config = dict(
    hidden_size=448,
    router_score='softmax',
    shared_expert_gate=True,
    init_std_router=0.013,
    lr_router=0.000218,
    vocab_size=16384,
    norm_eps=1e-06,
    optimizer='muon',
    learning_rate=0.0145,
    beta1=0.93,
    max_seq_len=1024,
)
Below are experts of layer 3 (counted from 0) of a mixture-of-experts language model. Rows are named router (the router's row for the expert), gate (a neuron's input weights, with its number), up (a neuron's input weights, with its number) and show model dimensions 224-335. Each number is 200 + 40 x the weight over its row's rms, rounded and kept within 0 to 999.
Before each expert's rows: "gets" lists some tokens that make up at least twice as much of what it gets as of all text. This comes from a sample of Wikipedia text that the model never trained on. Tokens count by the router's weight.

# expert 46
gets: " by", " in", " on", " from", " June", " November"
router,242,227,115,172,211,160,214,150,205,168,164,214,158,214,199,255,148,219,196,157,163,244,163,219,152,188,270,146,213,130,211,97,235,195,193,148,188,185,195,256,175,164,334,152,136,226,202,234,196,140,189,276,168,212,225,177,190,187,190,181,210,285,200,136,174,172,210,215,141,222,218,225,206,188,189,244,169,191,256,129,245,210,223,226,164,222,136,217,278,289,218,197,226,216,217,228,100,251,241,164,282,213,218,160,216,199,206,226,236,235,218,181
gate0,225,177,202,189,169,190,204,177,238,218,215,293,188,147,203,194,186,217,196,205,201,168,203,246,140,209,184,181,195,200,140,125,168,209,193,173,96,249,156,218,188,222,223,211,143,214,171,196,180,228,229,166,181,143,220,204,241,206,209,125,240,208,161,216,213,175,159,131,201,176,177,233,220,188,185,190,210,201,202,230,186,232,228,173,255,183,112,197,230,200,154,190,224,234,197,193,165,172,208,172,318,241,264,229,133,169,260,155,238,158,135,220
up0,236,219,196,132,204,216,130,123,291,244,184,241,240,210,180,263,199,154,186,192,216,237,251,186,182,197,193,191,123,185,204,208,84,199,215,268,260,158,200,203,185,187,258,211,191,182,200,161,300,163,300,240,260,195,139,268,116,245,159,184,187,153,207,223,231,161,181,236,205,163,111,157,236,215,198,187,185,171,223,164,231,140,156,173,184,181,233,174,175,190,177,239,237,141,246,155,198,242,240,222,214,226,189,246,194,196,129,223,180,171,262,167

# expert 32
gets: "0", "3", "2", "5", "4", "6"
router,214,123,202,192,220,176,158,221,105,177,169,153,169,253,254,196,141,156,201,240,207,180,215,149,206,186,265,210,163,228,179,213,238,142,231,211,153,146,212,294,173,200,206,183,168,210,152,225,165,190,153,222,228,194,222,209,206,205,190,209,195,187,139,234,228,298,168,187,162,174,193,143,233,315,117,225,100,213,256,206,223,147,157,269,159,195,251,238,298,191,224,229,195,179,165,140,181,170,263,253,318,226,139,192,231,149,242,257,147,150,203,210
gate0,198,182,209,155,213,216,273,216,176,255,159,206,192,199,166,169,261,136,154,250,174,202,231,239,192,122,227,196,179,159,85,285,192,261,237,192,273,178,216,188,264,238,128,208,141,249,216,228,273,170,224,260,191,207,150,185,242,200,142,190,248,186,197,285,293,241,127,182,180,203,228,236,215,211,230,294,199,204,239,190,140,156,165,240,200,184,250,251,273,196,316,212,211,203,165,172,164,133,206,279,177,138,170,198,195,188,142,174,196,207,225,204
up0,206,176,101,230,239,126,261,201,142,217,185,229,183,119,207,239,195,194,144,202,161,220,134,173,211,226,216,146,153,271,159,211,252,219,189,259,276,249,153,149,174,211,306,209,265,143,240,214,194,207,226,276,177,195,323,246,222,155,198,215,171,219,171,189,215,192,260,172,168,113,185,136,251,224,272,222,187,241,177,229,145,234,182,218,236,205,284,166,193,113,226,187,177,177,247,245,194,170,224,276,214,248,195,167,215,241,148,176,269,177,195,273

# expert 6
gets: " the", " The", ".", "The", " South", "ang"
router,176,247,193,269,211,216,149,164,205,108,182,211,191,258,215,284,188,255,149,210,189,174,250,215,226,147,268,203,178,208,214,226,222,242,180,202,166,166,233,191,258,198,175,205,182,204,326,217,271,244,223,114,232,208,270,165,294,132,219,167,260,228,215,174,215,216,160,173,164,188,213,257,193,259,206,163,216,189,197,163,265,164,203,210,204,227,144,156,231,309,188,136,158,185,195,229,186,185,261,137,193,245,186,235,214,235,242,217,212,237,191,219
gate0,194,269,179,223,208,181,288,129,196,178,306,116,202,255,194,181,215,197,155,195,180,193,181,198,171,171,266,218,208,233,247,136,197,158,181,222,194,168,185,181,161,196,175,197,218,186,216,139,213,200,185,186,208,240,203,97,181,143,202,222,212,192,200,155,227,172,150,263,216,163,205,212,254,196,159,169,208,225,185,155,157,220,213,253,215,166,172,161,210,265,135,227,160,191,232,204,211,199,118,139,226,200,209,245,154,209,179,196,148,158,182,198
up0,230,215,264,199,171,210,228,161,222,180,212,200,213,236,221,197,249,177,320,231,261,203,130,142,254,167,77,243,288,181,216,157,133,138,190,238,140,161,243,197,262,236,220,185,206,210,201,193,222,195,173,198,239,208,248,241,186,228,210,163,215,171,188,214,210,199,188,202,259,151,150,266,161,209,189,197,167,199,226,243,103,168,210,165,217,204,182,183,148,217,162,168,138,172,165,150,240,198,154,164,146,285,207,147,207,165,192,166,165,232,221,226

# expert 3
gets: ".", "9", "8", ").", "\".", ".\""
router,185,185,208,209,198,159,212,207,187,187,112,212,162,221,141,204,181,250,201,241,211,257,170,178,132,225,244,250,176,192,220,194,221,157,254,275,208,171,283,203,194,136,150,196,74,284,211,192,192,256,206,188,180,208,203,148,217,158,238,191,170,151,235,241,169,232,223,184,182,189,176,211,175,202,106,224,174,230,228,202,268,161,180,181,220,220,169,114,163,185,229,118,185,155,238,221,136,199,198,164,231,271,122,188,259,209,164,241,122,155,323,221
gate0,247,142,216,134,243,165,214,155,221,207,176,238,107,223,222,187,198,221,184,174,137,140,219,222,180,187,236,122,248,174,239,234,204,226,188,235,198,208,211,186,161,207,218,192,213,259,172,184,203,173,171,260,208,235,197,235,169,142,170,292,200,197,212,211,242,240,244,135,92,122,163,220,191,213,124,129,169,159,183,237,338,246,127,221,213,232,290,140,182,246,311,210,125,183,236,188,199,169,271,213,201,235,226,224,199,178,149,231,171,230,170,110
up0,196,189,196,196,220,256,122,182,201,205,194,215,184,307,158,272,211,166,185,258,136,262,119,212,203,190,203,196,206,218,171,179,265,143,219,137,214,211,227,172,272,140,189,230,153,214,244,213,163,131,204,137,217,204,224,201,150,208,216,178,175,180,148,177,202,161,180,191,230,264,238,184,220,184,127,245,211,269,184,206,184,163,197,219,235,185,178,172,202,277,141,137,232,245,196,192,261,188,203,161,270,229,178,204,262,220,263,163,218,188,266,164

# expert 51
gets: "-", " S", " P", " t", " f", " p"
router,135,165,166,197,236,212,186,180,174,255,203,153,238,192,230,169,160,156,197,186,156,203,118,181,258,224,170,183,145,191,100,237,186,240,211,257,223,185,161,194,161,193,180,120,167,187,203,156,211,188,149,251,170,159,183,247,185,216,232,233,188,289,227,124,194,183,265,192,198,228,128,147,222,144,215,172,215,183,228,187,191,163,280,185,250,215,145,290,180,173,108,200,196,203,284,245,264,188,254,258,142,151,196,253,209,139,213,235,191,171,201,186
gate0,193,121,205,191,171,105,218,182,215,127,259,223,258,203,141,261,255,207,234,212,152,126,125,201,157,191,234,207,212,252,191,204,236,218,240,164,233,177,191,253,159,231,259,177,197,229,153,160,159,188,169,161,209,127,264,231,210,176,161,231,178,218,207,229,107,205,213,167,279,215,204,202,212,189,197,204,185,177,215,204,200,165,178,206,184,195,221,233,238,252,232,264,222,142,235,232,201,202,302,194,215,269,160,236,254,191,222,198,205,183,141,284
up0,214,220,197,205,227,98,313,213,221,249,265,209,220,185,231,114,222,234,231,154,241,196,167,176,196,233,258,222,129,246,218,129,154,196,169,218,241,198,231,242,124,175,236,198,160,248,212,229,234,199,132,235,146,220,210,235,227,201,175,162,227,157,215,214,148,290,193,291,244,179,231,201,199,194,181,165,243,210,210,264,225,225,195,300,202,237,110,146,172,224,266,144,200,196,156,197,158,221,225,226,190,213,208,196,198,250,229,149,146,213,305,234

# expert 45
gets: " B", " K", " S", " M", " D", "S"
router,194,215,184,232,228,279,157,137,218,239,211,206,209,115,216,260,155,216,145,170,233,140,230,272,174,175,185,177,167,235,130,215,174,171,227,159,147,247,185,155,249,173,226,145,125,193,261,224,209,221,165,233,226,221,265,203,188,171,196,147,192,231,188,213,234,273,217,141,203,181,238,199,245,181,233,195,195,168,253,209,218,185,108,166,164,233,136,259,166,194,121,238,261,244,237,213,265,289,227,143,150,180,206,191,226,206,188,189,163,252,241,188
gate0,231,191,232,206,193,202,156,220,135,191,198,227,115,96,160,214,175,200,217,234,237,146,194,140,115,196,229,224,199,230,239,206,213,264,152,217,221,217,235,195,114,220,165,158,175,317,167,262,119,112,193,215,195,167,127,183,217,233,236,201,188,233,137,172,208,276,199,184,155,220,200,226,202,202,240,271,235,199,199,198,180,234,214,172,189,241,128,134,193,221,206,159,197,267,224,193,178,160,179,178,205,229,202,216,230,155,222,265,185,227,192,204
up0,211,127,212,230,233,234,247,165,126,213,176,164,212,219,202,232,261,148,216,198,201,183,246,122,210,250,158,226,169,246,140,193,186,249,183,203,215,286,169,205,203,262,157,165,140,188,230,219,262,175,244,283,100,193,187,162,207,269,184,182,227,276,232,152,142,246,204,189,145,191,152,171,190,237,138,170,211,235,161,191,185,189,262,165,179,179,167,251,193,167,177,130,239,277,232,114,227,261,256,244,73,173,188,201,197,193,121,210,196,184,201,225

# expert 1
gets: "-", "th", "'", "st", " two", " one"
router,194,209,219,177,245,235,213,207,213,233,114,138,175,266,205,181,238,215,192,228,211,200,214,191,274,226,226,231,171,226,227,194,199,185,181,209,152,159,184,155,211,199,254,236,193,174,198,221,160,169,223,262,183,207,238,250,160,170,204,174,191,217,170,184,152,187,193,157,227,156,187,240,259,182,175,147,278,195,195,207,221,120,236,185,206,215,220,224,192,254,264,208,184,122,134,196,257,176,190,213,227,173,173,184,197,178,212,265,173,186,221,222
gate0,99,246,211,163,217,268,163,159,186,224,248,164,220,227,134,301,228,191,206,220,234,199,182,221,242,191,179,242,228,135,258,155,160,227,178,251,246,202,268,254,259,142,251,231,205,175,204,270,203,213,174,247,231,217,145,150,120,150,123,147,234,276,180,200,189,207,188,174,208,245,191,230,183,197,294,234,282,142,152,201,221,153,262,218,137,219,208,207,162,232,267,201,147,191,250,211,206,215,225,213,169,268,223,179,173,166,121,231,242,169,172,237
up0,201,239,139,226,231,268,262,153,138,237,321,216,225,153,159,173,191,173,245,213,206,178,145,207,200,237,247,214,179,222,220,248,205,223,240,182,89,168,197,229,232,174,241,199,216,213,202,212,212,215,205,207,136,186,232,171,249,282,165,208,289,209,225,197,216,112,213,275,191,176,252,185,205,167,149,147,200,168,227,186,174,276,224,131,187,187,197,149,228,189,231,205,193,225,123,239,245,143,172,223,226,191,244,226,262,190,163,231,265,185,224,202

# expert 18
gets: "5", "2", "4", "3", "6", "7"
router,286,232,254,179,219,176,158,244,212,94,200,239,132,178,257,283,207,212,224,224,193,201,239,198,175,208,141,218,122,226,251,204,195,220,255,168,194,177,183,226,162,155,207,186,245,238,169,177,216,182,271,155,231,242,205,234,286,173,175,178,142,150,152,177,156,183,145,150,135,173,170,230,254,223,195,180,300,170,244,201,201,247,180,236,232,125,119,153,262,124,205,151,184,218,224,138,146,237,209,196,272,139,238,240,250,245,250,217,219,152,179,152
gate0,211,181,183,150,259,222,145,193,235,224,194,210,202,188,221,172,302,186,225,213,214,173,170,216,225,143,165,238,163,190,153,224,217,177,219,256,205,251,250,206,203,231,216,184,180,175,171,148,116,185,176,198,202,180,202,155,205,215,207,316,145,229,170,135,204,200,190,165,246,285,188,250,260,282,132,217,183,192,193,224,235,213,244,197,143,244,148,200,204,231,254,257,231,227,243,175,145,164,143,265,222,178,170,211,214,236,261,235,256,207,273,257
up0,202,211,187,216,145,180,186,204,238,230,203,174,165,246,241,201,165,217,218,165,187,222,278,189,247,172,287,248,266,175,209,211,155,184,197,244,147,175,89,134,203,205,185,207,201,246,191,238,218,198,188,168,186,199,199,219,234,194,201,171,164,158,161,177,236,279,134,186,215,213,256,192,125,231,142,204,136,242,210,186,140,201,176,208,225,261,139,132,165,185,207,181,197,110,205,191,168,171,221,204,202,226,189,193,259,154,210,198,200,133,124,220

# expert 58
gets: " the", " The", "The", " of", " for", " his"
router,239,237,228,143,198,132,210,178,227,197,269,154,244,241,211,140,119,254,244,216,223,155,190,191,225,172,191,166,151,123,239,159,202,199,192,210,276,226,192,164,165,185,177,158,243,163,196,201,168,188,165,225,284,215,135,186,191,220,183,213,197,176,233,179,138,215,181,162,303,222,185,213,220,174,144,119,203,164,124,208,181,204,234,161,242,157,148,157,250,238,245,222,228,185,217,258,191,121,184,131,238,123,250,173,225,197,226,189,186,265,245,108
gate0,197,174,250,170,149,224,166,207,176,169,151,185,204,110,155,190,175,283,201,257,254,215,201,221,219,181,125,214,178,229,184,202,186,201,187,216,189,218,171,180,207,228,233,193,200,153,170,185,296,168,202,207,263,182,232,222,151,182,205,208,226,173,199,178,159,159,157,184,194,260,170,84,206,222,227,231,218,211,161,191,188,205,208,225,216,167,173,186,165,177,239,178,214,221,293,157,159,229,101,162,219,191,243,221,149,261,210,105,189,199,215,181
up0,198,179,211,213,154,181,227,179,157,130,201,259,168,192,206,201,149,177,263,184,212,214,248,234,194,194,170,185,225,213,166,200,242,234,202,187,220,198,198,233,202,275,223,170,187,250,253,199,156,194,252,170,152,231,200,254,168,262,198,168,154,182,168,239,315,225,252,197,204,173,228,223,239,128,254,193,277,186,289,155,269,260,219,218,209,296,213,190,239,260,275,218,300,131,191,230,177,189,157,242,231,265,207,128,294,240,216,177,193,136,156,190